config = dict(
    n_layer=14,
    d_model=320,
    moe_layers=[0, 1, 2, 3, 4, 5, 6, 7, 8, 9, 10, 11, 12, 13],
    router_z_loss=0.0001,
    vocab_size=8192,
    tie_embeddings=False,
    grad_clip=1.0,
    steps=3382,
    dataset='wikipedia_en',
)
Below are experts of layer 8 (counted from 0) of a mixture-of-experts language model. Rows are named router (the router's row for the expert), up (a neuron's input weights, with its number), down (a neuron's output weights, with its number) and show model dimensions 192-255. Each number is 128 + 32 x the weight over its row's rms, rounded and kept within 0 to 255. Numbers have three digits each.
After each expert's rows: "mostly gets" lists some tokens that are sent to it at least half of the time; "comes before" lists some tokens at least twice as common just after its tokens as in all text. This comes from a sample of Wikipedia text that the model never trained on. Tokens count by the router's weight.

# expert 7
router:083128138170127169082113111151114179130109131152111161157181104073125107147131090153139115101120153176145121094173171114072157058130145140102133159141138132062076115181155057121192148110120129
up3:198085128148143134143118128154107192113130096153138149119129138129125107094111110115116131076216171177198152130176117158127133167119094155092122152166127096111110161173124092092109146096173039
down3:116149095108106114122115123127107150167142138147130076106132131113152170096142102170189082113151119074117137076059075125094094161092094154134113141107151106116181119136138149139061117172095136
up4:149166223119117087101094153075124122084132158132100116199102120138127154119141102151133124072136096168123172181071148114097120127117177091106178126087125128115158096137174133137157156164105117
down4:076144134123119148182160190217133108185102154016115156120104142088176105169123130106101124133095085094123095085070137126139135122079099174188121135128053141130093094132150143108132086119130134
up5:096056127166146113093125138178122108144099128169133152132104124127102107127146136126183117110076152079128134173113150084163115105142120131099149091124126130164147116126106072157198099180119127
down5:122094161136127105160124090157083090109158125149120113110103159185127157149127118126136143182142124149161100080174116119123122118150116112117154119102123131130100158195166156102128197157169198
up6:069145121153161168099142128104130106156167128084146156112225134131091199185137136089126079102111189137106171131157113130177132104109146105116143123142074090155094126153113123140137133125114159
down6:159165138128144120115137187125132124128089125124118114072154147131086132079115129085153198079116057135097154143101094095113120152142135206126134129115125151125157123083124133146106121136134122
up7:211177143128161126128138118133081094123107127135106108086137138115082168150129084151162134187104176136085125122126132099154152112136146162144132126105078120101109121150096112108168111083127189
down7:131146127127134132141119118146192152145139143148148123145160126109147129128103130080081175170158112116124141111098188131103106126114129121102146128147099161119111117122146094129112119106165091
up8:129122147164140157103167148161121137152085105099176167090116062112100098117135127150173144094116110126143121130140163128133126115146118133126170148114078148142111133139138130190105136114123133
down8:168147083121126111101092130096062091127089140131154000128124143129152185121108112117148101153135174124131196123117093115132122183141118101055154148150120140111167123089123103141119118099143180
up9:149101099136141141105141136142125139097106162148091136133120126127124153121121172098145133214118087101080055130113162129141164134124094162132141157116185080087103180172172151131099199143111123
down9:132133147128140128118133056126150138147081159134137148147149132108160156077129106141191104069123145134133155107114088114108112189086121140122095115135086126131058120133129091135131114128117063
up10:125144189138238116100186137167086095154173063123140128150077131136108115129095129117067090155138139128170097149146167139154087164159140118090141108102174159124112075153116121140122166068135045
down10:139127089122106114138104163112178105090111129185135066190137137064086168118167172124183070121080093103130186105139124137191136097201082119213161129144134137127163128089124124146163155154084146
up11:189148128075054195141116088123137098086058132127147140090154109109115136132132136135000114129116147139138098133112113061149093169167128116143135117115136169124193158147121185033100171063169137
down11:130173122131103205166113116126122091135164096110160119124145147106083152122129111124125132158156133154110161142149160164098134215096146090108123176119087132130120100137130108134093144109075146
up12:163080094163062110117143129168112073115150163146129195121151172099150100164146193109105157069101170117172102127125139134121101228171085126106152122107107129080109153139127114105127181145154131
down12:108174134121136165135117136128087199162181153109156082091117137107070076062073116123145161126135062126114140074123111127115157136170091115119090110122154172120161128132093121154106171133142085
up13:187138122171105133176162112135140141160130057144090119076149191097042186143148131120170124088122106150094108161192137160155121140097125074182100090125145154139122143166133130105111125168140122
down13:065108143118145160093086130131135179063082152144116137114148117122141116157099158190089129143128163168116144097123144133130159143106158191042146123155125115035148105129193111158160119048139209
up14:134106186142132150197124168114138076090161124129112122129180150102107158126128109100123114134092222087148132160105086105147179064130089099140142139116083160116136143123136152136189115140110156
down14:103175147145102100131118123184166153220138116094133092127128167137141109138157173134154107198130183105122119120129114098132138133161132145143174124106131119140150118112196106105129135104132105
up15:103060090114125139070153122111148116120150100195110104138147155140137064136108128117068019146179147149156156117091160115189127105143117088128151110166107071095129140152130095104124067106150148
down15:112103141092178130118169143114133120164131148129129120101136174141047139148099135142146156094167057134159128119108121097126154138156178101164127177138125102095156076103128117123133139140216061
up16:117066083186141117117088130166126140127158158130133133096095116141212091165145109178078117133173116128152140131194130149090125148226139125136101124121143141127102181176111134121112164112092135
down16:143062160129192097165176099138245086155073088116148100071153120055131153072125102074114211126108116127146116126072132080169168115117128107168181023117095135138157111106112116136179143156125073
up17:129159120146192131116085109113121152066104145136146118128141154122179112127142136179120135140123137086176129129131119103075099124131209111104087038170172135176156106150137140056166153065131129
down17:106118072125137104135100128127123123122193149074133126142138126202130130133196156137142156146125187074072113121168109147116050075125125098162101102120144109135086156094103118144122134209144093
up18:110143146129091160117173173166120131137150156164098112133155151125186137176136151084153119123143149158117207116175136147130204121234150147123153192158155114120099157108182121195141205110130125
down18:155094135125199153136211068113121151126119137164123123178135129141129126150139087157129160161159105157127111114137142113150125150154126100127136145109143154108126138117128132125153126051120133
up19:083145133162133136082099136128068128112137037129126127052145147115128133106167138162125134145171091129143090110111143111100159082056180112126175110156132154117191136108130096154186139101125107
down19:172132130125140095113137181065125125125139132181162176132137170054131157121105158157137141119220153100069156209179135174109192141143107138139125129155093167065136129160186123161153095132123152
up20:121079144197133127168126189073112110100169146091101099132132116136074134136115052109135132105139172146114103129202119140044125175117135132118105097108128072109154151134103171129119122127174105
down20:229038167127125117090126092112072192136087164153107123131122068155131139077137125127085138170146158205152177107135122133133086117140126128183179129159112141095086119150137122100127153117108223
up21:194161091128121139137169125154077146099067128145113161165056125174107156110162130134117138164131184135141131093144129150133122111121129135132117159143129055130125129097195150083159163057108108
down21:208169126105139129126163111193135140115143162186120151122072126120180133132154126137145152070058129113137162171134115043086093163191122112130081181071100188125094164151044222129127099100131136
mostly gets: " by", " from", " with", ":", " of", " and"
comes before: " the", " ", " a", " his", " he", " \""

# expert 1
router:195118151136128114095064159191091104150137104092072154110134056095104093136181129154152172096163125079158127073170185082055115119122103157118100164113083150091149136145188151118123085094120122
up3:114158169121133083119098181164167141116123093125132077147127102141079186149081127141132136120159111062099153127108149136072130143179111080123115119134104113086138135098128123125125086130129123
down3:125118152147162149119130132127141133141153105044192118128208123102202082068153173132145206120114127124105178112220148115137086125098093089139105140131124182160106142183163177098134132194144131
up4:133142124128072127107068111169129153132141126125164119116089128147111155202112103135136118169144124171124047088155112120091060093139130122115204124121146127127150109095117084184131115092106126
down4:164203094203189097155129130171091112097127121130140173131108080122156174141121139080088105111151099072147172097128109055116077146142109189128138142155203133161118059123118127127127128137127142
up5:124082128128122145159132124093115119092138164106125126096156120083118084157084092129152115100061162107151148110191092133141114125126156136126129174128074143132125184174227100149131136110075125
down5:125153061143137103126128142113145178142147097064144132128165136126156118155113100150099116168093156124142140126081172113142116113170111138129072073093195113084129139121102158108130131212127122
up6:107100084138136083126128169130076155116169127117119126086070136117130167135089113117076089131169102136109136095124108111051161095151189117118119139152110074108175111145090151159101117148096112
down6:131087151109089088082124137146132190118196136136176111137121136107152177104127157133196142136131088117149125077114150128169123078151185111127188148183144089125136106106159103139139154166129103
up7:174136114149134127173084123103181136158131094121129145095129125128064150126134129104179191123070125111103127174122220130109123095162128119132148027124081144116173174104180112094160160092150106
down7:093120114111100187130098070136133124145090137105153132123203124131116137121084172126091108129150167126145129121177061109082076171092099188088130181166096088142051136138128109082139140100110149
up8:135141110125091117186127153137134130202131072120148098146164151162173170141114190162100117135091118144107098135171073210131144145144100051143154127169117161132178138125137104128113065126127179
down8:126067165207180126117124157041195101150116164100114126078130108093130117210137090128113105130150170134101113129085118122144122133177106093125134097137126126110138116127132141113145130114130192
up9:125123157101138137136114142083171104105172122122109122090134102130107095098131105165128079129139142068103127150181135117130130116105108097100134099084111138106131162143198162177052143087149115
down9:126162128162119096149121113130121115145037122159067121081098154062149049132061140170151168140206134137128104059107109146140135186096162166131105111094115124061148101232062140145118146134120144
up10:127138127160164126087150130160133106180151128142052071169151181085074143127099127126092134143139094112137199119128135134096111131125181166108118119148126188154063135156137114114109059128112118
down10:165113165169147133200094129124147170104149146056157078028136142099161124107153183134126115115113119165113159123154135067084128125083175105120123139154116043120160117159133135166162180133111137
up11:091160100136114214156183124167095105164127123126125102154139117161149132126137156085084102155180156060131161083150122104153092191123131101095147126128161137130122127168120115041172116173117114
down11:080138209156059140157110132149117129176168106103116196207107131124152121210180193182123096123059131075146132185133127130145109082106124143111127125129118152134158128094119094149132163143091125
up12:111130103120105138132096098129123140142129122139079237110159085183156155123168146158111142135115152124128110098117158146135056120137163128105131092127189141094182156127134138108112133141175135
down12:154128100123165101120165077089120127102130087165125097142148129145120054150180141096129128139144100096092103158128127222080103103106119129186135136138157165116067133076159127129151148135110160
up13:153112167123114164121141098174131125118112102130074165121128080044137132111146044225173160094115138185131198155132138129188142117127147094108164128107138152162130119163162097125141123107164081
down13:141069107107141073152169155098122125082141151140190110056139094167101078106131145159169105092127134133136113107109128188187134116131149137106127165082118100113112142195093165131101130110208170
up14:116157128153096134066084083158129142142186123116120130127110109097109095115146128128119151125141184149120109147197120130138119114089143106079121196134080074143126112150186075146102103162133153
down14:128126094084126164093101080108138172127135056120043120102138127118130137137128099132128131158124127122090127154144110214099100128185099110143143137094129116115131111134129130139107130166150176
up15:185231134126158046157078140150227157087138127137142097132169113123127128137101101064093126066148137168120166162120100071185089067096127146108175145134128128108136123114131120142158148123139124
down15:126161075137139173129141185122164064134125141136133070138152135138174132102107128144153111136137130119161161085124084127137117117100148130103100158143154122088092115082137160081136121185118052
up16:165107135200209132124131093123122121144096126122136156132150154182130058186136115131082141168117168114122105147129016157128095164114172130115130165101095105126128110215120133119094105108157116
down16:131147123133123222135138140118133136198080127136133120188142088050046132152158121104123123155130213110033115126147171089137171122056088132103146126126148075212121129117084109108145118148085113
up17:129146127050132087105121038118098162159139141202056139194159124133145054121127136111143136127171152083102074130102099110219170125221108158137177142123079095071182138123088192037162109118134140
down17:128166128038104180166091110178178117140178122099158211070160128128138132113121161134094103156083128082144119130174177193102184155151087108186133181126092132131138125076125195136076141142129096
up18:131163120188117073133200049132158142119174114079168153116142126164173115165065115083118151122184091076073099063169082098031124133157102125156153176077156137127163126104178167142184114134157119
down18:051127088112100113132192089131187100119149124091122132098204130118145081125128122133094149099089178124141170101137073146178094119126116138075095126149082194099110114119111143144123061142133096
up19:056102171196150113153038159129035160135125168112102132142062100104204122134104092150127187113124115144151125113099147133104150134174117094115139147093129142137139134132109131163106043084106126
down19:119120083093181123140072138152108146149105147079120110115174203114102162113090124118162054076079123142133107250095165095128106153119099070094109103111178115107139174104094151133147154162089103
up20:132148228130010146125117138105066111141105181141111147119133096138093150117129152140133111096105061129127144146130127127146074071140094147128129195153119128121117138123111127098122053132148142
down20:116187123192116136132072132149104189125167101131216177178092161191104132139094196085115118127110132155092083169147177122073091165135115123151129149102161123114142087128133130174114122148153149
up21:195184165119098110161161116137129083126143130155141128114147075096159135089158130142149114102127189071126149135106077144052072187125093122159119210136103152193101131137172170064132112154130148
down21:102142071139170127116123076150179137200142134116114098139125176171129176148119128107097107110152085116167138151130147143129133157125102162140102077123179119029128103059112145022129090179097157
mostly gets: "–", " (", " \"", "/", "′", "("
comes before: "0", "1", "9", "s", "2", "8"

# expert 5
router:150110070126076102062101127136108106100192164066097157159086079116088104162116169147199103135112141130102111132181149206117099117152140153199196151176141123123136147143069137100127112113139149
up3:088080126106129118095129126133077152151101124104077136113077137135131166174124120137153157115101106116138097105101187110125128127160137134149165106123132132108137127125175160167072111102113095
down3:109125165123125063152106126180149106122138105123122123113106130117144174140149093134127060186117128158116100128057179180214147137197114019078155124124136149147185099141108143140134149120046081
up4:089129201135145133127134082122119102158173122161092131156126079051088173134098103119069154150158129100105206145148138160142115127138149178145070113091116047151111096145079166143176165142073152
down4:129164129139113124094128127124163056125092070140130121138129123144136141211089117127114155149143145191209086099177160033085157140082054128055120147096115122126092147158144068163137127175115157
up5:119110142115109127080110104119076097153128153133136118130088012102070155110122114173123170108083134153119130149097113145114131145157078165101079163132128090141031148126136165117135140106077131
down5:153128143127120139182158121114148139093034068137141102107157105134175153124136160110044124113156096133130116142125130142175109155093077203119071146128149156114107114130126127075123187214140188
up6:121139106152149133138160122160124141153087126201095133143078127153106161058098156113126087071175138106124105142127092115174139118142032137124103130153181110150128142121127130152123041127115141
down6:126106128119124127077094094141160093099169124129190087103150113089122142191121069080080140122132157152121111169130110136146169056154043120105131130135137126129066160092134114137139057129044094
up7:140175126108109135131187122136163187097094152063116150125105075095109152119127128159093083111134134122165127121109114091129151152125160103137146135116133136132079156113155120123060106129115165
down7:134131136129154084139128128124159118255207101117138158100091144095137154063088069102112154127063109105127105120123135126168074123146188141171104143126105237130125101113163152132170104125119158
up8:108149116115126133122129195128156206183124130097134144127110119128128104058149130092160149136110152128129206216114126122126170099127128096129171128058152072130138118157109147152101092125147156
down8:145132132112121115121145174142173116139115097134133165135157148121138163110129053108087128128112174127074128114124185148175127190132130114187143127081114118181120140135100132131093091097170111
up9:148110128118137105137135140146097119148135138143110135138000135110154174172128082057053087154141170178135130114101104178071181129164103074162124179154173105035149132166118172076111131150130132
down9:122105125168133064193179109137106159127132143134166159116162114134128137146128127128190173112104161127119116094135128159194184142148102138130119108176089168102112079138119138101124070086168136
up10:138088165109157150098058134155236169131129077096208170102120104131121125108094129141189144126160129175129173081123150139126133089124145126135095158044100112125127183122103130108094097074172155
down10:120170058078130155176118126119151132177130120122145169093125137172120123161094134139113149156143156143131144130132089167189106112081112131140133174095135137069199156092114153102102135142118131
up11:136096104134106172093135091126069117133151094111146080113102129113130130119035096103140093124128094108149130121138156209127074118101122178148107124141128129125140140168130107175124069114125164
down11:132126136146105115179166149132129105110142136127112110057115110104176101117119081149096134162122114154114073110112155133080090142185098139128092118153146242138128170119123139126144112143127155
up12:123129162102123142180204168154123152076089117129076085152130093076154170167125122138103148178129105107090125202125109085125190130106129070140166176120124133123103206128122021162127089176089136
down12:093068204200133152122145181152059156180148145129114133124125090147146191161165086083084106129119134138097137125131126146145123098117122086121159142124131155139107209161108159167093091142168139
up13:169150091122129158111091158096138068107138094209151181132152129109129124142118067128091168128141160109130150100171136136142166149081109148185159163158110100141150082161110150130175157128123095
down13:081136170122128086175050183105149170128126175142162158151092124165136127163111134066125142114134127092131123129130129063121138079140158105139168086073172128160170152114102032087099114169108136
up14:106144112162112107104137093131158166095130125125115116146123085150070157098136135193144148126122122121120067129152143178114165081076173167148189094104109176090152106090134115117192130090149139
down14:138121041162119092129111126173093111106162121126120131132135082102134149064139215149162115138210134137128150104168129125129113129073124093154158124112127126095127131086108120136131134134095114
up15:141133099150097126128142137138125173185129105124101078141114095168137205140138130125124155125128133061101139121177160122111084127090155168117131142163127154149132139109123106089131138078108165
down15:139145133073126105128126129114121127147103125197164146139127112126184142151121146106183090171151137179079183126126124153110178090165083100086189091133121144130116061122097114182132038135136144
up16:138111112097140134115126163179113192148186140122118198128151127176105148173113104119139106104055138189109147133148097122107081047128117123123153100140107172126114136129107096096138109141112156
down16:130123129053042134198070126099127124129122105137127168161145140151133088135088134134131140150118153108174149111136121152102120208156124151152111080190113175163134151154145136080106147089133118
up17:132120128126131128145145121179128113111214066136121203112172174167135135083085121108171112125152171151109148095145147131091080068143130132088107093136125085031135139133059118068157127136144116
down17:096150128158059100164132146173107159141141160142122159162109118129177123149129119102153158140084106144152145094142095165177125167117120091144100157113141096138061169124121121151171157165122061
up18:152108125197079078097056129133136149128122176091166068144131107095134129124125118132129113110091123186094140129137155146125146154105138118160136161142090124126117133181149101152152098138138093
down18:162112130108139122062106111083163142120151136180136126135167132141126108112148125111132138087104147178117174134122144134150090148107137128113152115081186125126081147085174088065107122116128177
up19:107086172142092180063106160112149119133114173105153124195152186149130132128078156144116158104130121103183146165115081123155174106154120127140108114160123170092179083084133078117149207175109161
down19:159097147126110111150114153204097071101138125067143184159103088086084066121162223093127101124087067118124142182094148132133132117106145192143156101103166116132129159143148121151144123139092122
up20:091041126052117129171109115127090120121157149162227155125108119197125125102124165135140096112076102147126133192162090133152158104170106100126089100127138141128130152140107127131159088123104144
down20:113104135137136144091098083179140108127177111125121165155111118157157092155119180137093167165153128201130107160098121103159137124170097146113170149133139155157123101150157125068164113143119159
up21:189118092087154124119144118127179147104087189114161120119131137130091124189181083102149136123100115122150139040077117153135137122160118127131127125120128128038085170122144103129099095091170246
down21:159116128084205120208139063074156133167117139115085104099128143175099126129126220129112174129145137136142101179107155130122150142102102134134162131136168175060067099074129126145108156137141141
mostly gets: " ==", ").", "\n", " ===", ".\"", "\"."
comes before: "\n", "-", "|", " The", "==", " He"

# expert 4
router:120141127092099127125163121126102096102182109144107138118150111200112163155068112118115104061177103080173156133143122099176090084129142132136100106136144104131120180108084106120111113177145131
up0:160136139107168117114116141071087130126090108106108158211110171136139073180105077138153075128128141136128148111148102115126117122090143136183134112170066176140179156089125124136093124111100124
down0:164132134107131124122049105148134055112149135166141146128205121201086125168172118125145183071136173118152126116181090132078100106120097131125105050082119121162143148104163216160153184170124120
up1:073156081144157109098153143138064181154141129174103219097189134132157110147142177049156161133159117107083176175139130088147137124111129053114148130165129096125090084138161097148099097165107118
down1:135110132163131131162129093075150128125093099125159149134116032122126022109101120126156185176133159147105169089160159102134125167143157123105141093166171114088141099113141176082105134130170137
up2:106145095129109126128149073126220193114097076134161093173126142130110117087106150134135137133118124138170131150158139128153102082096196194089111115111135166077136061101134175142106115104168078
down2:113129187137115115119126151111134118092118201114134127207120089142148129100140203146138126105156108094147143136092143131114180136133124085162132126142163148118110108121114126109065104088143116
up3:149103111122053110102181114134106109080114136115113141144131120115128087087193160136119116154121099148147136069215117148104137136121139112113096151000126153207115124105143124128141097146130082
down3:129158085107132059176131124157112067083063139076169181125094023132117172161114086131121184132143124169112119130152087158143084109074139129116200188095182141216087110119117135124144109125170156
up4:163133130177080130162226154142157084129076134125176155123126107165152126104106127106136129077165096158146191097100154088109124105180134059163101115142111105114083089161131156141094214130114114
down4:172124129120138135128150121136137133130159126134128140100055179152109134089151063073145118139139173144159086137170106095186132088089129093130137135133124129081135131141152178161124161131128109
up5:118103068122121132100117167125160106087130082218132155117159135132111128129145096100111129119146127095091132168092084140157054116120119000154075128127121159087114128147136138128116157136110175
down5:157096126145077134141132157126121113105097054060125142095155129096085138177071153135114193111066130121088173162136139121106129124117107107128111060053123091127134129173108113122166205100120118
up6:084115057116114101102146138123137098143129144124193079102144163117136129129189148108106115106104091113093119099134127165075139150128132148120134092149115127080119120140164080128126071145097125
down6:167132105099168153089196155100143116134123109118119117125135144105130176148112135144120119193116106101105116101069151087076118163191149231098109125057126058123136129126092092166114120165126119
up7:085094131131120131082088086115109157112153137134230136067116134108109123141105167112140137134077102102112081080122146104137162111166132112152141122083080051117128110147169069045118142049124164
down7:113116120150110136107124126160120130156113109123100096058131129138123095059172163114178129148046123123127132081106173155178175109207089134170147135147130154125144126126124106089120115103098156
up8:053181129085135118135115153126126179099120152126145151161168215142151115102134168128083128133190192091136138166115138115140134087129154113126162133067167042202109156126109088072113107105197131
down8:130094147128107133118150132126168127189083129105131048108133128109078224113166128126106132122145150127146110087134130098187119129061061142120097123145166132087146127117139121116170123147130123
up9:105115161128166160088132160092089139110144168092106078092112118112142126139098086154115142190090120153104155154119136153101081069118141185075147219125134144112076130106101152126131102131048137
down9:158143159115138108108152108102120163169153125068121165070122193102127141146050130153101090126116110158189115125125089135114161124072140129136134123139146145137179107165104184113189125116106094
up10:143149167067141129176117067125137125140130133125151093154165195098130168123154155136146052111145063141190123113173128138076124141131081124201162127133053141046050110086130156137118118120215192
down10:126157127123118108104125200069111086151155126195146118094132143123171120121157131096133107094164170209123166153136131117130104112129109133105118141054127094136140131146188092132149119159149114
up11:192080119129123146125122161116085135139135118152108096107169119019138149186093141131141165124137149139092128153144117079143115187141165157142146117100177142125087126187168163092157141100134144
down11:118165102117119128105174136216101116112140132156130089129077127135094082141111117133131138164105112129113126217135121097132147172159180123102123140081109138101146101113096136128143136162133155
up12:107135107128153111160134100162165152125127131150047103193144080170085129127137130137117102173118122122125160151172111119133137095153082157109132129197179117102178109158135152159097158125098163
down12:148194122132164082109127070130131091170158085132230109129094088121113200158158162128072173110112127070117093149101124115125127059175088084142134138130025134147168104130159143146119139184118151
up13:140151081102131125159185148133119106139110137108143138110100128178049138124156159089113154075127128117133144116125081130150086121127051144126150136136143164121012118102136093158091113161101139
down13:123167109130086125083174135153162182125138171124169097109132083133127153149130101148143061088128152155135175150107134158118142168135137085091130132178133062097106127147153037189237071102066156
up14:101114145119086136070141167174084090154168100021128151132140149106124110104126195102131106125184120087122136117148216192123091154113224110130198168095178129115116154176108137065171076094134153
down14:116126126082128164104116151111139081118114108093129131124141134151131135207162173137145130120104122140105119102079159104053117079127148127117146135122131116123129112126148150082122145123097130
up15:173124139097102104147107148133077130142113131120129115151093097140127126100129064087122113052132086167155162090133123147150131120130131115182083110135111164129151173110109208139112127138163134
down15:140115128124176119106170106138167169152129129129162061116129046189194091162130138133127125114128174096092124125108162160158072065209116119149205104147113128108141153133138156126083114124130153
up16:156108151148153146105159115160114137105175165073186121126128111147165129132154222105185183157138076123135135117126144135133098120133077046123106140116071108141112109131162127129069114092130133
down16:153123143154155178126125120086105127207133130096180140155134134111126160138140129128090145129140062115097138140163185142119149139128045104122142141135161123166129122133076130121104124127133134
up17:109143135147126174108140125154108146128164136104130090117122132088137180111138113137104158102171111233171136140120091059143155138123117072104138182194134127115060132182108137108113153102119135
down17:128083193098146150125123136067081141129129114129073144142215112133143081181124128140105131124080086129130128168166143098165115128118229117128118145126123089127122127098131084098128164184093082
up18:169054106127138135121096201153123170214097153102143142114142126182093131125184131083120154113086098131139155154226095134112172095131094116062120127129149092144133119169101176085136074211126106
down18:124126138173118098175098113132122101125117112129178129101142096145136149087157133157138127128124134133156086123127132163070081137135144155117105111164045137160094111124135130117134111112113117
mostly gets: " made", " played", " won", " held", " used", " served"
comes before: "ed", "ing", " to", " in", " by", " a"

# expert 0
router:132194087084105151082088090119116161120140191124118159119149069173147090141128130149143046144115141089137131147137173183102135061166096165114132159105066063090146138163142099081142125086106215
up3:124125158120181116162120111149027124086122096112135142131098129084066117160110111135133064141104185132138159124112101112102129138131098177132100127124121091081195124107127117133136133140102104
down3:122125103132146142096154064169140054116116097191195054159118127091136079126100187085129076210152102116131109102065100130111145154120076116124160087122161060168081150137196101136120081104124167
up4:118119154136145184142155106127076104125116124129120134106123160139110141146213077061133156064105141117141177086122170085107153118133121132143193075155133186145134129133190114052122138119189155
down4:131141109106130131128140106116094150121126168073208106100158054087126154149113150144124043110125160173108094126139135137150143163112148184132109108153103122114144133124153060101116170149081110
up5:155130165165107119022096178092112125129162074116124145123104124136142107163023122086150118099103125135158157184099198090113113092118126129141057137112147177147143100119121087121208145129128123
down5:118119119106140196120036045161164082134051147109120137047100157114126166143127194151108141150126129110120070073094097146134124123168081131138158110091074127114129129087125125063109060157129129
up6:130077050177087124076154116153104215167113011111129057097090152123141142128203121074144148112127154110157038129111037101166178098136130118133116125127169115074157096082088099102174098083142096
down6:154123094127143105160124180130118107139126106130078070172109157144128154171141085188170084170129082125189137110091151118096080163077128173132184142222112141117089091151128108128131155138139159
up7:109116144066126116146147133140133110109126102119121121130243110128140124136070121108101144115149078164151060135103118159064167097163116125096131113128150131106071130161120166129127129133125172
down7:112056101122077145142140152074127128174157075150184076106137145122123111153034130126164104086163135141142097194080159113178142126180124142125110137181150111080178174112166100131106138159170102
up8:121129111140128141170146191128184113189135134172096106118123155146178115051155152149120115084116139123092098059148094115157118089131133170138115117131130117146095154130106084053185123169087142
down8:067123071142158107122110122111141111222125122130157131099158097057154133131129141140163128125099111072087185179127158147180121103129168112143147141182164104115110069163087103141119127182191122
up9:152095168147120144112132122086182116098138196103080136126105117103139133148138126083135144123158197130145104063141132135095130127113203169153144112118089179134142183163162086108202144099120137
down9:157206140118128106118121094126126108126092105116149130183183202111130130131161136116132109136118126165117117128144204126132124102118106162095126169103142086099131083095164185169096092121132123
up10:078146086143097139138190135125123126107131105073203089137117066136209127143144129120187110135126194159102115088163177167173094137197147182210135171154128128120166207106088118141129126130135101
down10:141087149137087052118117133084083131174173194160138133158133090124165111153110137157124134126143159112183150148080128156090125074100136141099064159166146130105140118127135133128068128076154134
up11:132113099174137141120133187134133137128123139096122201118131122096125102121188088048049207102110133168147161076107114112136114133146099109125163134124125156071167129129130103111122147115110124
down11:083114134147108043147152142132071142211110129137118135129111136108123096095123195037115182108094128021062066133131150144163111183147158117100126086143199134055138089121116116136138129113102151
up12:138164107195120155100199089077123149112087124126150144090122150126105152124152156149136113125115111118124145129250187174110144081129079145090086137086167125150186114156113123126127087137142084
down12:102106085078188177107173137130173148134200064126109107115130149164117131136098086171171111103157134181153102149113057105103139142102183113181124098127144136128088160130189145134092181181099152
up13:109127188170090072119111087147070130113211161146133104122146118094133114141087083132140151082115107093127123122154120103162112059098102169123185148121136117133129116083126125083134183144063114
down13:118129130161220099175150118144191149107145132105137165096120054119154129129196109139146199126173102124149124130118101163123128119121142136123153133128080141135122166208115112128098143132077070
up14:102165123176107143049126129094118164117100174128103151117123129220152136134135112145125084081134150112137206130195136125132142125157112045136133081161114125073158129198172135115076103112166164
down14:128054103157163134174148126139099149092131124131121182119079136131142110155134139099120146121174036102141136109069108150134149178146130129106172066163138077049119124166131115131142104090165073
up15:139149147151175128182119110101132141137128140128204062198124108125149133124153171100140086081094121193218120146139131131148130165157124124072082175153097140135117100160130163140124131173159145
down15:174198149092105132123181155164138147115133138130047146125100135117088183051172157042103145121047185167147075192167123121184130145128146110133099090184126132067123117135117121133193092203190115
up16:160130164162177150098175111084113140114181048103085166159137133129105062146089010154117116104109136134115172159127089095085120170084177137074109203135188149114115025163061122105132098066145117
down16:110135113121125108181139117116091129149116122151204084162087106177104124101124188123098179184125192111116186125145139126114125174123126153098112133118137101132078142118082156153081082147125133
up17:140098215130127178092097139222133103167128122127135222128161144163109055114180175128091153038090133125137159154151110057126140133165128114125138151119155143115114131166169092130082150130130161
down17:192227118049148151125128185075135096164048199139193140132103124072166195143131123120127133127121144130108128106107113092135118114170135128142107097108057132117103108163128102070135152126050145
up18:117136114108118163113102138110106162062169152184146159080119170114166119088084128090138084125126122106180171154097180138194102144115139120164173145130125086103124123091143139141125125120136152
down18:133192152139099110090135175166124100194129111193138115070167098126091127143125186126115176090178119117129092130132120078116086135134151054116131086200146176124143177133107151129144233173072124
up19:085165161129128156123116149140102082082147139122138138164146145078175101133157119090115153099141161139151115151160112102127167126122155141087092143149128112131089127157126152126116141141147117
down19:031154085134204052207130122129144159144159111110126082141152154114098104133115065118089098146126102119071132123115133173128114127146157074128049084126066147158144159135141078133106135104189125
up20:160111109142183142116130054176151083137133138168121106183119157149116184129125117097183186111184097137138138161117129037172147153103126092086119180119144072151185133168165098167137114041097124
down20:102156118106099052118093069123064125150142155115151106119070138110117092170075110115134157109154101131129155136127095123124118098121095118138065132156140154131092117103166138171185160145172122
up21:151150124165130121197133136128136151138049136119137095118148107094149108160063066090146134153171161163167152194158156135122124117133138100137127079120149111055149156104137114126119124096133139
down21:156128151144061114140136132123158121077089216083027118132123140128082137132138126071141079143158108100124158115136176130099141115129134132112123138147176179104055112142154127102123125120100161
mostly gets: " people", "ation", "ities", "ations", " history", " century"
comes before: ",", ".", " of", " and", ")", " in"